python train.py --d_shared_expert=192 --hidden_act="swiglu" --moe_layers=[2, 3, 4, 5, 6, 7, 8, 9] --routed_scale=1.0 --balance_bias=false --router_z_loss=0.0001 --groups_per_token=3 --init_std_router=0.0334 --vocab_size=9349 --norm="rmsnorm" --learning_rate=0.00449 --beta2=0.99
Below are experts of layer 6 (counted from 0) of a mixture-of-experts language model. Rows are named gate (a neuron's input weights, with its number), up (a neuron's input weights, with its number) and show model dimensions 0-255. Each number is 128 + 24 x the weight over its row's rms, rounded and kept within 0 to 255.
Before each expert's rows: a language model's description of what the expert responds to. This comes from a sample of Wikipedia text that the model never trained on.

# expert 30
What it handles: Digits after an en dash in tennis set scores and other results tables, such as 6–7, 4–6, 3–5.
gate2 [104 114 115 114 130 141 127 141 143 130 126 112 124 121 157 129 142 215 133  91  83 119 120 151 144  85 137 119 113 158 167 126 158 160 161  99 147 143 138 140 114 127 168 161 136 102 111 115  99 135 122 157 145 108 134 117 150 157 120 138 143 123  73 155 157 183 127 133  77 152  96 171 116 131 127 114 130 134 140 188 102 115  97 137 146 118  97 119 123 110 112 156 151 132 148 119  87 106 111  95  90 111 147  91 137 126 129 179 118  91 130 146 109 127 137 175 145  99 136 141 139 134 136 130 171 155 120  90 120 124 138 152 170 139 112 114 163 135 123 142 104  97 106 113 145 162 113  97 178 169 116 148 131 137  89 142 144 112  68 107 119 118 130 159 140 113 131 105 133 125 111 162 164 129 101 132 113 155 134 148 156 133 113  99 123 118 106  90 107 118 122 129 109 104 139 123 134 105 143 130  93  97 159 110 141  97 168 117 119 133 102 146 102 145 154 103 126  84 109 133  94 161 122  87 115 131 118 107 138 150 118  90 107 115 104 149 137 155 107 136  76 120 103 153 121 113  84 153  94 160 149 100 188 118 116 163]
up2 [104 124 107 107 151 145 120 162 135 129 132 129  95 124 165 124 141 189 162 100  65 133 125 140 160 105 133 116 115 146 159 126 165 144 163 117 120 139 154 120  99 134 148 144 131  98 129 130  81 130 115 153 140  97 155 139 124 162 121 165 148 130  70 149 135 180 126 135 105 153  87 174 112 130 118 125 115 135 137 185 103 113  80 109 146 135 107 109 101 108 106 159 137 122 146 113  61 103 100 113  92 115 135 100 134 134 172 181 118  97 130 157 110 129 146 184 166 127 147 156 154 117 149 136 153 150 126 101 139 149 136 146 158 144 104  90 161 126 120 140 115 108 117 120 136 187 108 109 170 148 133 144 137 129  95 143 134 111  71 155 134 116 126 173 139 103 134 118 103 128 113 158 161 130 119 129 109 163 126 141 171 119  92 145 135 126 107  82 106 124 145 134 101 107 154 124 154 104 141 121  93 104 159 102 146 105 179 111 126 138  98 132 123 140 155 100 106  82 112 127  99 163  98 118 120 147 119 101 140 137 130 102 122 101 105 140 138 142  89 150  86 142 128 159 130 121 101 132 115 156 119 103 160 147 104 148]
gate3 [ 97 164 128 109 151 100 150 168 107 137 111 101 126 122 144 123 166 176 113 161 162 120 111  88 104  75 104 122 124 140 159 124 133 130 175 169 105 111 105 144 173 127 155 124 183 126 102 145 114 121 132 170 121  76 146  96 159 127 170  54  96 138 119 119  99 127 132 132 144 119 137 129 120 143  84 135 171 161 188 123 127  85 152  96 159 124 114 134 121 151 108 137 119 182 137 121 135 117 137 159 100 126 133 146 134  81 153 152  98 146 143 155 111 150 137 168 116 146 107 104 143 169 173 137 135 131 172 123 155 133 158 122  96 141 121 119  92 142 146 129 101 122 127 152 128  62  99 123 129 137 106 136 131 141 145 158 117 114  87  86 125 131  91 146 164 163 106 106 117 124 103 133 130 151 109 114  85 160 170  83 125 125 119 137 114 142 126  91 124 102 104 113 120 161 128 136 132 137 108  96 145 147 113 119 117 139 135 131 137 151 153  88 149 134 140 141  72 124 113 151 138 101 163 113 133 122 153 182 130 106 130 124 120 118 141  87 107 128 120 122 137 131 132 151 144 157 100 127 100 169 110 118 158 134 151 129]
up3 [ 99 168 124  92 143 101 149 166  93 146 109 103 120 129 140 115 177 163 100 169 171 121 119  73 105  91 103 124 110 137 164 121 144 143 155 182  86  98 127 135 159 134 148 130 179  96  99 138 110 132 139 170 125  75 150  97 163 123 171  60  92 130 127 115 104 137 132 145 136 123 141 139 120 148  88 142 174 149 180 128 124 102 160 110 154 128 106 135 110 161 128 152 121 174 134 131 130 105 117 153 112 124 132 151 129  96 144 142  89 144 134 130 107 148 145 170 111 133 127  91 135 143 159 143 128 130 166 127 157 141 144 135 109 155 111 132  72 152 141 136 113 121 128 149 127  77 107 108 135 150 105 136 132 133 144 177 108 108  82  85 135 127  99 142 151 156 103 112 116 108 106 133 120 159 127 109  89 154 160  85 124 115 118 143 125 156 126 100 113 118 108 110 119 151 139 125 110 134 134  87 156 152 105 107 113 121 156 122 144 157 133 105 145 127 160 138  85 126 121 156 136 101 173 117 116 125 139 167 137 106 133 139 109 108 146  83 101 119 116 120 124 123 132 163 149 182  89 120 104 159 131 114 166 147 130 128]
gate4 [ 95  99 145 114 104 131 128 106 147 112 130 108 162 144  73 129  96 122  84 128  96 143  76 110 122 108 179 141 143 156  88 116 118 143 152 103 133 140 114  68 177 118 131 161 117 127  89 117 149 140 123 107 148 169 121  72 137  97 132 143 112 133 131 146 164  90 151 103 134 144 103 147 109 155 149 134 146 190 105 152 111 118 153  78 156 141 101 138 124 138 135 123 153 153 141 126 192 138 145 108 142 120 185 144 135 129 117 177 111 142 121 123 132 144 138 133 149  90 124 131 123 155 149 138 152 169 138  95 120 112 112  95 156 131 163 138 127 108 150  80 122 105 135 101 127 104 121 156 147 154 112 123 127 130 133 147 117 138 105  63 107 139 130 126 180 163 141  74 146  96  97 158 141 155  90 122 149 124 107 104 131 134 148 159 161  98 147 132 101 134  91 131 130 163 106 139 158 115 164 160 119 133 129 139 200 140 120 139 148 131  69 157 156 134 137 104 165 119 136 143 139 137 100 111 129 117 140 148 141 130 114 152 148 142 158  98  99 122 137 102 140 102 111 143 125 113 164 127 138 123 164 137 119 134 157 140]
up4 [109 113 152  66  97 135 110 115 141 116 155 116 150 146  77 142 111 132 101 119 121 161 108 128 154 100 166 126 130 155 114 114 121 123 152 137 108 161 114  85 179 124 107 173 112 129 105 122 173 130 121 104 147 144 151  91 128 111 136 110 125 138 125 130 144 101 139 130 144 145 120 128 140 126 135 125 149 167 103 142 114  88 129 103 144 163  98  90 137 144 132 155 154 139 136 138 169 107 136 136 155 110 193 165 120 137  97 136 128 153 120 103 112 162 123 111 139  97 163 135 114 151 149 153 158 210 124 101 115 139  95 105 156 124 152 145  96 126 136  85 143 116 147 106 115 110 124 149 149 157 138 121 143 117 130 181 119 108 113  81 115 135 135 161 178 185 149  96 147 116 109 147 134 168  95 129 152 126 131 111 144 110 157 138 171 126 142 140  99 132 100 131 121 161 118 131 153 121 159 139 107 137 126 120 169 130 125 115 170 127  39 169 151 137 149 112 157 104 145 135 140 135 125 132 121 134 115 183 138 153 121 169 163 133 172  95  84 117 127  79 157 108 152 133 127 125 145 124 139 131 165 128 103 130 156 134]
gate5 [112 131 132 101  97 138 135 149 147 120 164 176  87 143 151  99 134 104 114 141 152 116 146 114 149 134 123 108  87 106 114 154  95 105  82 107  94 118 129 116 141 113 121 124 133 124 177 156 110  90 115 134 137 108 133  78 119  98 108 136 158 113 112 124  75  99 139 131 133 115 105 138 108 140 138 125  98 133 133 167 188 100 121 141 112 131 141 131 143 112 136  97 112 135  98 171 137 134 109  92 164 164 126 171 132 123 134 155 156 163 150 140 147 132 121 173 135 109 131 117 224 142 119 129 149 127 177 172  97 110  79 102 140 134 120 165 127 171  80 113 186 131 126 155 128 160 145 130 104 142 114 123 127 141 139 150  68 108 118  96 152 117 134 151 137 121  85  82 137 144 116 122 127  86 144 104 138 144 138 100 150 120 134 163 138 117 121 130 153 134 123 123 118 146 110 115 131  96 163 117 153 143 135 171 165 132 145 129 164 151 126 125 157 146 128  99 136 112 138 168 103 168 116 133 102 124 150 152 147  92 109 122 124 138 147 170 116 133 142 152 175 128 115 101  85 106 155 137 133 111 150 171 133 139  93 171]
up5 [145 106 139 180 148 124 124 110 115 150  92 102 177 121  94 118 105 145 143 110 105 133  97 148  99 132 135 133 167 129 138 128 184 133 197 130 159 141 129 144 135 152 129 130 117 116  83 110 150 162 142 125 130 156 125 172 147 145 143 112 101 133 167 118 191 163 125 113 148 151 156 131 139 100 110 145 164 121 123  57  88 157 119 119 149 134 120 129 119 153 122 148 139 145 152  89 112 120 152 132 106 105 129  90 118 133 132 112 118 104 100 133 102 127 134  92 123 134 134 140  44 125 146 100 105 123  83 100 146 145 162 144 108 114 139  96 149  90 157 130  75 132 134  82 104  82 112 130 154 115 130 160 126 109 131 115 170 171 133 140 120 135 123 102 108 123 170 172 107 125 155 121 112 180 126 147 120 106 112 135  96 126 115 114 125 136 154 118 120 118 130 133 145  97 124 138 136 154 123 162 103 123  98  86 102 107 104 127 109  94 147 146 116 110 126 148 117 128 121  92 154 107 140 127 139 135 124  94  91 164 146 143 138 122 112 115 140 124 101 107  80 165 136 160 167 149  93 114 111 153  92 105 119 123 170  78]

# expert 20
What it handles: Final pieces of personal surnames, often foreign, in rosters, results and credits, such as -ović, -owski, -sson, Rodríguez, Goodwin.
gate1 [109 148 127 154 126 111 101 106 149 143 119 149 100 162 105  91 107 110 165 144 148  94 152 132 160 173  98 151  91 112 146 161 153  93 169 144 145  98 119 111 139 123 123 135 145 119 130 132 116  73  95 112 138  98 157 106 101 115 111 106 133 152 105 129 113 123 110 166 153  81 123 121 139 160 100 105 168 134 108 115 101  90 101 115  96 147 149 124 114 100 114 139 146 113 116 131 140 125 106 109 122 122 104 135 120 149 122 115 111  72 123 117 142 176 114 123 107 140 131 109 146 124 138 115 125 130 149 126  86 136 122 129 139 134 152 170 110 129  98  98  68 111 116 123 147 118 152 121 136 126 156 147 131 138 114 130  90 149  86 127 120 131 172 141 187 143 129 160 156 126 130  99 139 145 141 111 122 143  74 151 120 133 156 155 133 174 211 129 119 145 117 139 179 170 148 150 141 155 107 188  86 128 115 126 121 141 157 115 159 117  70 143  93 144 134 124 148  94 137 170 137 154 107 135 150 127 132 114 136 136 159 133 158 111 133 117 131 152 115  93 156 106 139 147 110  89  86 112 144 103 192 131  97 151 158  95]
up1 [114 136 131 145 121 149 126  83 148 132 121  73 102 137 134  86 102 102 149 120 153  94 134 137 148 131  48 135 159 121 158 104 154 109 116  78 149 108 134 155 154 100 169 100 157 103 148 168 143 102 145 112 135 146 108 122 122 184 147 121 131 140 101 112 124  96 118 127 144 112 137 169 126 121 134 128 148 157 106 122 106  89  84 140  73 134 103 140 112 129 130 137 121 142 114  88 117  88 115  96 106 114 143 102 124 144 105 146 149  80 115 122 150 163 112 140 113  86 125 127 171 162 117 129 116 107 154 177 122 158 103 130 162 129 124 115 131 146  85 110 117 142 111 113  98 147 164 134 156 129 137 104 168 137  76 102 140 121 121  89 135 143 157 138 153 127 121 128 142 124 148  95 127 154 130 131 133 172 106 149 177 143 108 138 148 172 185 113 129 125 128 155 131 106 121 134 124 193 110 120 136 115 110 166  86 108 133 122 121 135 145 117 129  93 138 124 116 125 113 151 155 189  87 163 147 128 140 113 136 132 136 175 158 139 133 165 133 138 166 159 128 136 140 118 103 109  97 103 114  72 169 128 116 148 131 110]
gate2 [103 120 113 145 100 139 149 146 152 105 155 118 113 134  97 124 121  66  99 151 147  76 173 142 124 146 136  91  96 150  72 130  91 118 160 147  95 105 117 117 151 128 143 115 135 132 111 170 106 109 127 123 142  88 133 128 149 122 134 138 154 109 140 139 126 137 107 121 149 153 103  87 105 206 121  99  96 107 119  89 122 118 112 139 131 138 132 100  95 100 118  77 135 150 114 137 105  96 117 137 118 127 103  96 140 107 114 106 122 133 113 125  96 132 120 116 138 125 127 144 126 170  88  80 123  97 141 109  87 115 133 127 127 183 165 165 119 105 130  92  92 128 109 112 145 105 161 127  56 152 116 148 132 123 118 165 114 152  92 150 162 101 150 148 129 149 126 163 122 166  99 127 134 108 119 118 112 108  92 143 114 137 107 146 125 151 159  58  96 102 117 111 119  84 157 110 125 111 147 136 102 157 124 131 149 117 112 115 152 130 100 163 121 143 134  97 109  67 109 160 124  68 130 149 128 146 119 143 142 127 108 113 139  95 121 126 102 142 115 101 101 101  72 145 134 153 104 103 148 149 108 130 144 134 118 100]
up2 [104 152 127 136 142 117 121 106  89 134 153 148 131  94 146 134 116 119 131 117 144 167  85 115 116 157 149 137 155 107 129 122 146 115  83 118 169 132 111 120  87 150 126 136 141 108 120 111 146 146 141 120  89 129 173 128 153  80 104 114 148 139 108 137  95 110 167 182 132 125 102 133 174  84 113 123  92 147 124 180 109 124 103 124 105 150 167 130 117 166 143 107 101  84 117 117  98 146 143 124 114 124 116 112 129 144 145 132 125 121 130  92 130 106 114 174 156 150 133 171 109  68 118 139  92 152 142 110 167 116 162 154 140 158 132 113 111 104  88 147  92 142 145 128  96 157 118 148 166 113 147 108 158 111 156  95 127 145 126 115 100 163  98 137 135 132 110 166 116  83 137 176 134 114 117 166 128 105 181 174 107 114 175 122  93 153 126 158 128 146 116 132 159 159 157 127 114 129 144 119 153 112 142 135  74 127 151 132 130 125 100  96 111 108 112 123 135 130 125  80 125 127 141 116 158 182 127 124 110 164 171 116 124 115 159  83 160 163 100  77 123 113 100 104 119 117 134 118 138 107  88 108 160 101 153 128]
gate3 [103 107 135 139 123 140 142  94 110  71 111  78 128 121 155 142 151 140  95 135 127 105 148 143 101 117  84 141 127 120 101  91 139 116  84 105  84 165 127 141 118 146 123 121 109 145 134  73 127 120 140 117 131 139 135 107 138  93 110 151 113 110  95 161 131 164  74 141 135 115 102 121 146 187 188 138 120 129 106 134 133  90 105 169 135 107 115 149 109 153 143 130 145 143 109 143 124 137 120 158 115 119 125 159 106 105 146 113 157 129  99 129 108 125 107 112 128 113 134 119 124  98 116 158 163 117 185 175 116 117 108 182 154 152 112 115 150 192 100 131 131 107 139 130 145 119 130 125  91 105 133  83 146 133  92 144 175 104 134 108 130 124 143  78  94 141 124 121 131  97 140 139 148 132 135 131 112 137 143 152 144 130 140 107  80 125  95 134 113 133  83 127  88 141 122 112 124 115 137 151 120 143 101 110  84 127 121 121  94 101 155 170 177 142 118  81 134 119 127 140 118 154 162 170 104 147 124 127 110  99 108 141 109 137 101 108 111  52 128 134 108 187 159 169 160 115 145 128  85 139 138 148 160 141 101 105]
up3 [164 140 130 120 125 103 103 141 131 177 144 199 134 125  74 130  76 133 155 103 144 141 100  92 168 157 166 115 122 139 154 167 115 129 151 143 133 111 144 148 160 120 130 150 150 125  90 168 129 124 145 130 151 116 116 137 118 119 147 108 142 127 170  97 100 108 167 128 124  95 148 133 102  90 102  99 144 117 122 101 111 153 155 105 117 152 145 127 142 125 119 119 128 113 142 110 115  88 138  94 144 159 137 116 145 126 107 138 101 136 139 144 135 117 133 129 104 117 115 121 105 161 127 102  87 170  72  94 123 144 154  79  85 113 132 150  98  52 159 142 128 134 127 106 122 141 125 119 144 149 118 188 133 125 155  96 109 133 118 150 129 133 144 167 182 112 132 142 112 174 123 132 100 132 110 118 154 135 115 111 110 117 127 138 175 149 140 114 124 139 177 108 163 131 136 133 110 135 118 131 147 118 145 161 186 134 163 148 157 152 110 115  85 100 135 163 170 120 138 154 158 114  92 113 152 127 125 120 148 171 147 123 134 117 158 156 141 186 126 131 130  61 128 119  98 160 121 145 151 142 122 114 102 133 143 178]
gate4 [119 119 123 126 135 138 147 113 121 118 143 139 148 123 136  82 120 139 138 112 131 141 101 123 138 140 141 142 122 157 117 142 106 127 141  59 151 105 122 163 171 129 127 103 103 111 159 120 161 137 168 143 165 160  88  94 129 142 127  78 122 157 123 129 134 118 159 116 110 141 118 156 159 100 123 110 151 164 130 181 145 147 122 106  85 129 124 140 156 114 157 117 151 135 132 135 149 153 133  92 121  87 152 117 142  74 114 135 103 192 122  98 126 128 134 112 103 140 109 108 121 138 136 127 170 155 112 142 146 114 106 150 146 145 109 101 169 160  92 157 147 104 124 123  71 168 126 133 157 110 122  89 123 136 140 110 136 133 188 108 100 149 124  90 182 104 142 116 119  85 133 130 175 113 111 129 115 159  74  64 129 102 114 137 160 132 131 132 122 155 156 142 121 144 159 138 164 116 115 108 132 101 117 178 139 134 160  65 130 133 147 122 126 148  80 112 104 109 164 117 124 155 119  91 146  97 116 141 125 186 120 131  64 153 117 153 156 137 146 131 151 118 131  99 124  95 151 142 147 101 108  98 146 129 113 134]
up4 [109 111 128 106 120 160 168 125  87 127 150 144 136 103 134  92 156 102 136 140 151 133 138 102 152 119 140 150 121 136 135 111 112 117 116  55 156 122  87 138 146 143 104  91 118 108 147 112 135 122 168 140 147 136  95 112 133 128 153 104 105 149 137 120 123 143 143 122 126 144 130 133 172 135 114 128 115 137 126 160 150 133 104  78  99 133 140 149 139 111 143 121 163 160 120 139 138 157 119 103 139  87 115 125 125  88  98 164  98 186 103  84 113 110 134  96 107 109 132 133 177 121 111 108 177 133 137 143 134 135 103 152 132 145 133  88 167 155  82 142 155 121 160 132 124 129 136 114 168 107 106  93 126  97 135 120 106 147 163 121 111 138 117 108 167 110 154 124 127  94 120 125 144 133 108  98 102 169  72  86  98  95 112 143 145 144 139 112 104 146 148 143 138 123 166 132 148 121 128  81 120 119 110 161 104 156 129  55 152 128 114 151 134 151  91 110 131  99 168 118 127 156 120  81 138  84 128 155 111 175 120 147  80 144 122 139 142 107 111 115 155 108 132  49 131 109 108 164 176 112 132  75 140 120 124 118]

# expert 6
What it handles: Digits inside numbers in tables, times and measurements, plus comparative or descriptive words like higher, lower, standard, brown.
gate1 [154 107 126  92 146 155  73 124 117 120 132 101 130 118 132 108 103 179 114  88 137 147 176  97 128 114 160 114 128 112 134 127 120 127 150 109 180 119 129 136 103 126 128 135 151 136 145  94 108 119  78 134 102 126 131 117 195 108 116 123 135 118 125 110  73  87 159 117 120 134 105 141 151 120 137 150 132 159  76 153 156 134 142 139 118 164 136  94 131 148 130 121 166 145 134 111 160 166 110 123 137 182 105 150 132 150 151 128  96 121 126 132 120 180 129 110 155  87 149 140 146 122 120 186 161 117 117  87 150 142 103 136 150 134 160 112 175 112 120  98  65 144  88  89 161  85 116 117 138 117 154 139  62 157 130 145 102 125  80 140 104  94 118 132 132 128 132 110 139 145 147 110 133 132 113 134 119 123 113 118  88 112 162 147 122 135 122 104 118 182 139 120 116 111 169 162 129 127 135 139 109 119 117 117 132 144 147  92 102 135 128  80 149  98 131 130 154 165 108 115 143 136 125 123 100  77 103 134 149 172  92  98 125 158 116  95 125 144 148 118 162 195 137 120 120 150 105 155 165 135 141 120 131 108 155 138]
up1 [164 105  95 120 152 138  71 129 109 151 102 109 156 147 123  99 135 162 113 100 154 145 195  83 135 116 142 107 144 120 148 113 125 124 182 132 159 139 104 120  79 134  87 122 155 137 124 114 134 138  98 118  94 134 140 110 178 113 111 131 149 117 145  95  94  95 146 111 122 154 110 129 125  91 154 156 129  89  76 130 138 129 117 151 131 147 109  89 137 130 134 121 135 140 111  96 170 160 110 142 130 167 116 137 126 148 145 120 124  96 129 119 116 171 134 114 157  90 160 159 153 113 108 160 149 112 128  84 150 154 123 128 158 118 179  95 123 131 123  95  79 112 131  82 155 114 142 105 151 111 166 135  76 147 129 148 104 122  85 147 126  75 107 129  93 126 142  91 140 170 126 127 107 130  88 128 128 122 128 113 113  85 147 158 148 127 117 153 132 132 119 133 121 133 161 158 129 115 102 149 142 115 124 114 118 149 139 115 108 128 135  96 182 134 141 133 135 170 106 103 146 128 132  96 100  78 114 159 138 180 109 111 147 144  76 102 123 148 110 111 167 187 129 125 148 152 101 112 140 139 174 143 113 124 136 135]
gate2 [147 138 134 152 144 109 160 117 116 154 126 131 160 106 128 163 144 182 174 103 121 127  96 142 112  91 141 124 102 137 154 141 147  81 129  99 122 105  75  84 105 150 119 132 191 115  99 140 134 146 126 128 123 143 134 116 153 106 154 125  87  96 138 129 122 113 148 172 132 110 112 136  96 172 109  78 122 127 147 103 124 123 165 144 150 131 133  81 118 119 121 163 148 122 159 119 139 149 122 136 156 141 133 121 132 100 104 114 108 131 171 132  97 155  91 146 119 136  98  90 143 143 104 177 131  85 131 130 105  92 119 144 180 114 145 107 138 126 116 144 136 112 147  84 118 103 140 136  85 131 130 158 155 130 145  83 132 138  74 117 125 120  90 119 144 100 132 106 136 121 171 170 137 116 136 122 113 126 140 118 105 100 136 125 114 111  98  86 133 166 140 115 162 108 125 157 135 187 148 143  93 109 157 155  82  64 137 102 175 134 134  99 151 105 109 147 154 157 105 113 108 110 137 154 151  83 177 133 117 159 139 153 109 113 114 133 167 146 137  83 154 137 126 134 129 127 122  86 120 140 118 110 163 139 165 134]
up2 [114 103 154 168 134 108 170 109 114 130 110 112 129 118  81 150 136 149 165 126 119 144 100 140  85 115 125 164 128 111 147 121 141  81 150 131 133 112  94  79 107 176 108 143 182 149  93 138 157 155 128 130 132 125 145 114 148 125 153 124 116 130 143 107 106 135 123 173 131 130 110 158  97 184  86  93 116 127 149 111  85 101 151 131 151 129 174  88 109 120 126 169 117 117 143 106 120 160 132 134 151 161 147 100 126 129  78 118 145 100 146 124  97 141 108 136 129 135 113 108 167 130 113 148 118 102  96 147 138 115 131 139 147 111 140  72 155 123 149 127 140 125 137 109 122 146 150 119  84  92 130 165 161 138 119  77 148 180  80 128 137 123  96 117 185 115 104 103 141 106 168 142 132 135 126 153 140 128 129 142  85 115 116 127 121 120  91  85 128 129 129 130 158 117 119 162 148 169 139 146  77 133 128 178  65  72 145 134 152 139 147 128 141 130 114 167 171 160  95  96 116 116 136 137 134  94 146 159 127 161 150 169 104 127 107 117 152 121 133  78 106 144 135 124 138 110  96 114 121 155 115 105 139 127 141 125]
gate3 [121 119  92 162 140 146  94 169  96 104 126  91 104 147 122  99 133  90 131 127 135 167  98 151 111 141 113 130 142 109 125 114 130 127 144 140 163 161 173 113 144 101 124 118 134  80  91  89 124 160  83 145 108 134 113 136 131  89 130 142 145 102 145 132 108 114 109  74 111 136  97 139 122 144  99 175 142 142 136 113 165 128 124  82 137 162 127  84 125 112 154  40 146 133 138 149 116 156 132 133 127 152  89 124 135 154 121 167 150 125 157 103 127 100  85 108 162 119 118 128 147 115 123 150 112 105 150  97 119 129 122 142 131 124 150 112 101 116 134 119 139  80 107 142 120 141 155  92 141 150  75 138 112  97 126 117 136 129 142 115 113 153 120 144 107 136 150 105 120 167 109 157 136 110 151 126 136 118 155 120 129 110 128 178 134 148 139  97 169 111 135 164 112 115 102  98 151  98 168 146 173 152  87 139 139 167 106 115 159 129 117 132 132 172 131  97 128 217  87 129  96 111 116 118 162 101 136 143 142 121 135 122 119 107 153 139 179 143  94 134 120 123  92 141 114 113 179 157 114 113 182 136 111 131 144 142]
up3 [114 161 170 140  92 103 128  87 176 155 138 184 118  89 112 111 152 132 148 142 170 130 118 150 141 127 113 112  95 122 142 132 138 122 130 113 117 110  71 108 131 168 142 148 161 147 176 169 144 140 152 137 164 103 132 176 111 132 163 125 133 139 112 130 163 114 164 189 130 109 144 117 114 114 107  85 109  91 129  82  81 109 127 114 119  90 112 109 138 145 112 153 126  85 126 133 138 107 147 173 116 134 114 169 111 106 110  35 117 121 122 142 115 163 135 125  96 110 122 108 115 132 123  75 143 169 100 128 129 120 115 109  87 112 168  99 161 132 162 122 145 139 116 111 124 112 112 146 117 133 153 108 131 135  93 149  85  96 121 160 166 110 125 136  96 130  98 115 156 140 123 143 167 132 116 140 147 129 107 158 153 145 116 111 128 139 157 170 139  98 122 112 124 155 152 172 107 126 128 121  87 157 145 110  99 131 120 165 105 160 147 127 138 113 145 186 156  83 178 128 135 103 125 153  88 172 121 105 109 124 138 114 130 142 132 115 111 142 107 124 124 131 133 114 154 102 109 114 107 138 114 151 125 122 131 115]
gate4 [120 139 171 111  85 136 111 135 135 159 100 113 113 107 163 118 143 123 103 167 106 131 119 120 119 170 138 122 106 164 131 136 149 141 119 108 144 108 149 142 121 120 120 117 103 133 111 168 154 122 162 118 126 115 128 116 145 158 103 122 136 104 116 172 124 117 154 117 119 130 127 134 100  80 111 197 117 109  89 113 127 110 101 159 143 113 112 101 111 125 109 102  89 138 139 157 151 151 113 137 135 118 135 134 116 154 124 123 184 121 136 106 153 135 111 134 182 150 101 138 129 161 145 103 163  85 162 109 117 100 137 110  79 151  82 163 115 150 147 136 111 124  85 144 131 157 120 117 146 150  82  75 112 153 149 145 116 138 134 170 118  84 161 102 108 109 115 132  96 131 109 111 119 160 164  88 131 130 138 152 164 142  92 108 141 130 140 152 120 127 122 145 111 136 124 131 120 152 124 119 167  78 175  96 175 163 118 135 160 138 174  90 116 124 133 164 127  79 150  94 158 115 148 168 144 100 138 127 156 110 100 108 103 110 133 171 130  93 105 149 163 134 103 134  91 120 138  93 124 153  58 121 129 138  94 153]
up4 [121 134 151 132  57 157 107 100 138 168 110 124 117 111 155 120 148 140  99 141 132 122 110 132 127 143 144 110 121 196 141 136 123 111 126  93 123 107 133 127 124 121 127 114 123 110 130 152 120 123 147 125 142 121 111 122 116 147 106 139 136 103 129 160 154 115 149 109 117 157  95 167 117 136  97 188  94 131  69 104 168 104  89 109 139  88  59 111 130 138 123 108 107 101 130 142 130 126 125 163 127 111 126 128 108 135 122 117 181 117 124 105 147 148 117 103 168 131  90 110 117 147 148 100 192  93 164 123  93 111 104 137 122 129  82 130 109 125 140 107 117 129 130 123 126 145 162 121 141 164 108 106 132 134 122 148 110 119 128 177 142  69 164  93 120 111 119 123 104 106 152 121 130 163 160  58 117 144 135 161 157 122  92 145 148  96 147 147 147 118 154 154  93 149 102 130 137 153 139 117 166 110 149  85 148 116  92 147 142 116 167 122 141  95 133 159 147  82 104 104 130 122 165 174 122  78 136 131 118 133 105 114  93 132 127 160 119  90 105 149 161 140  84 146 115 124 134 105  98 145  66 142 118 141 107 119]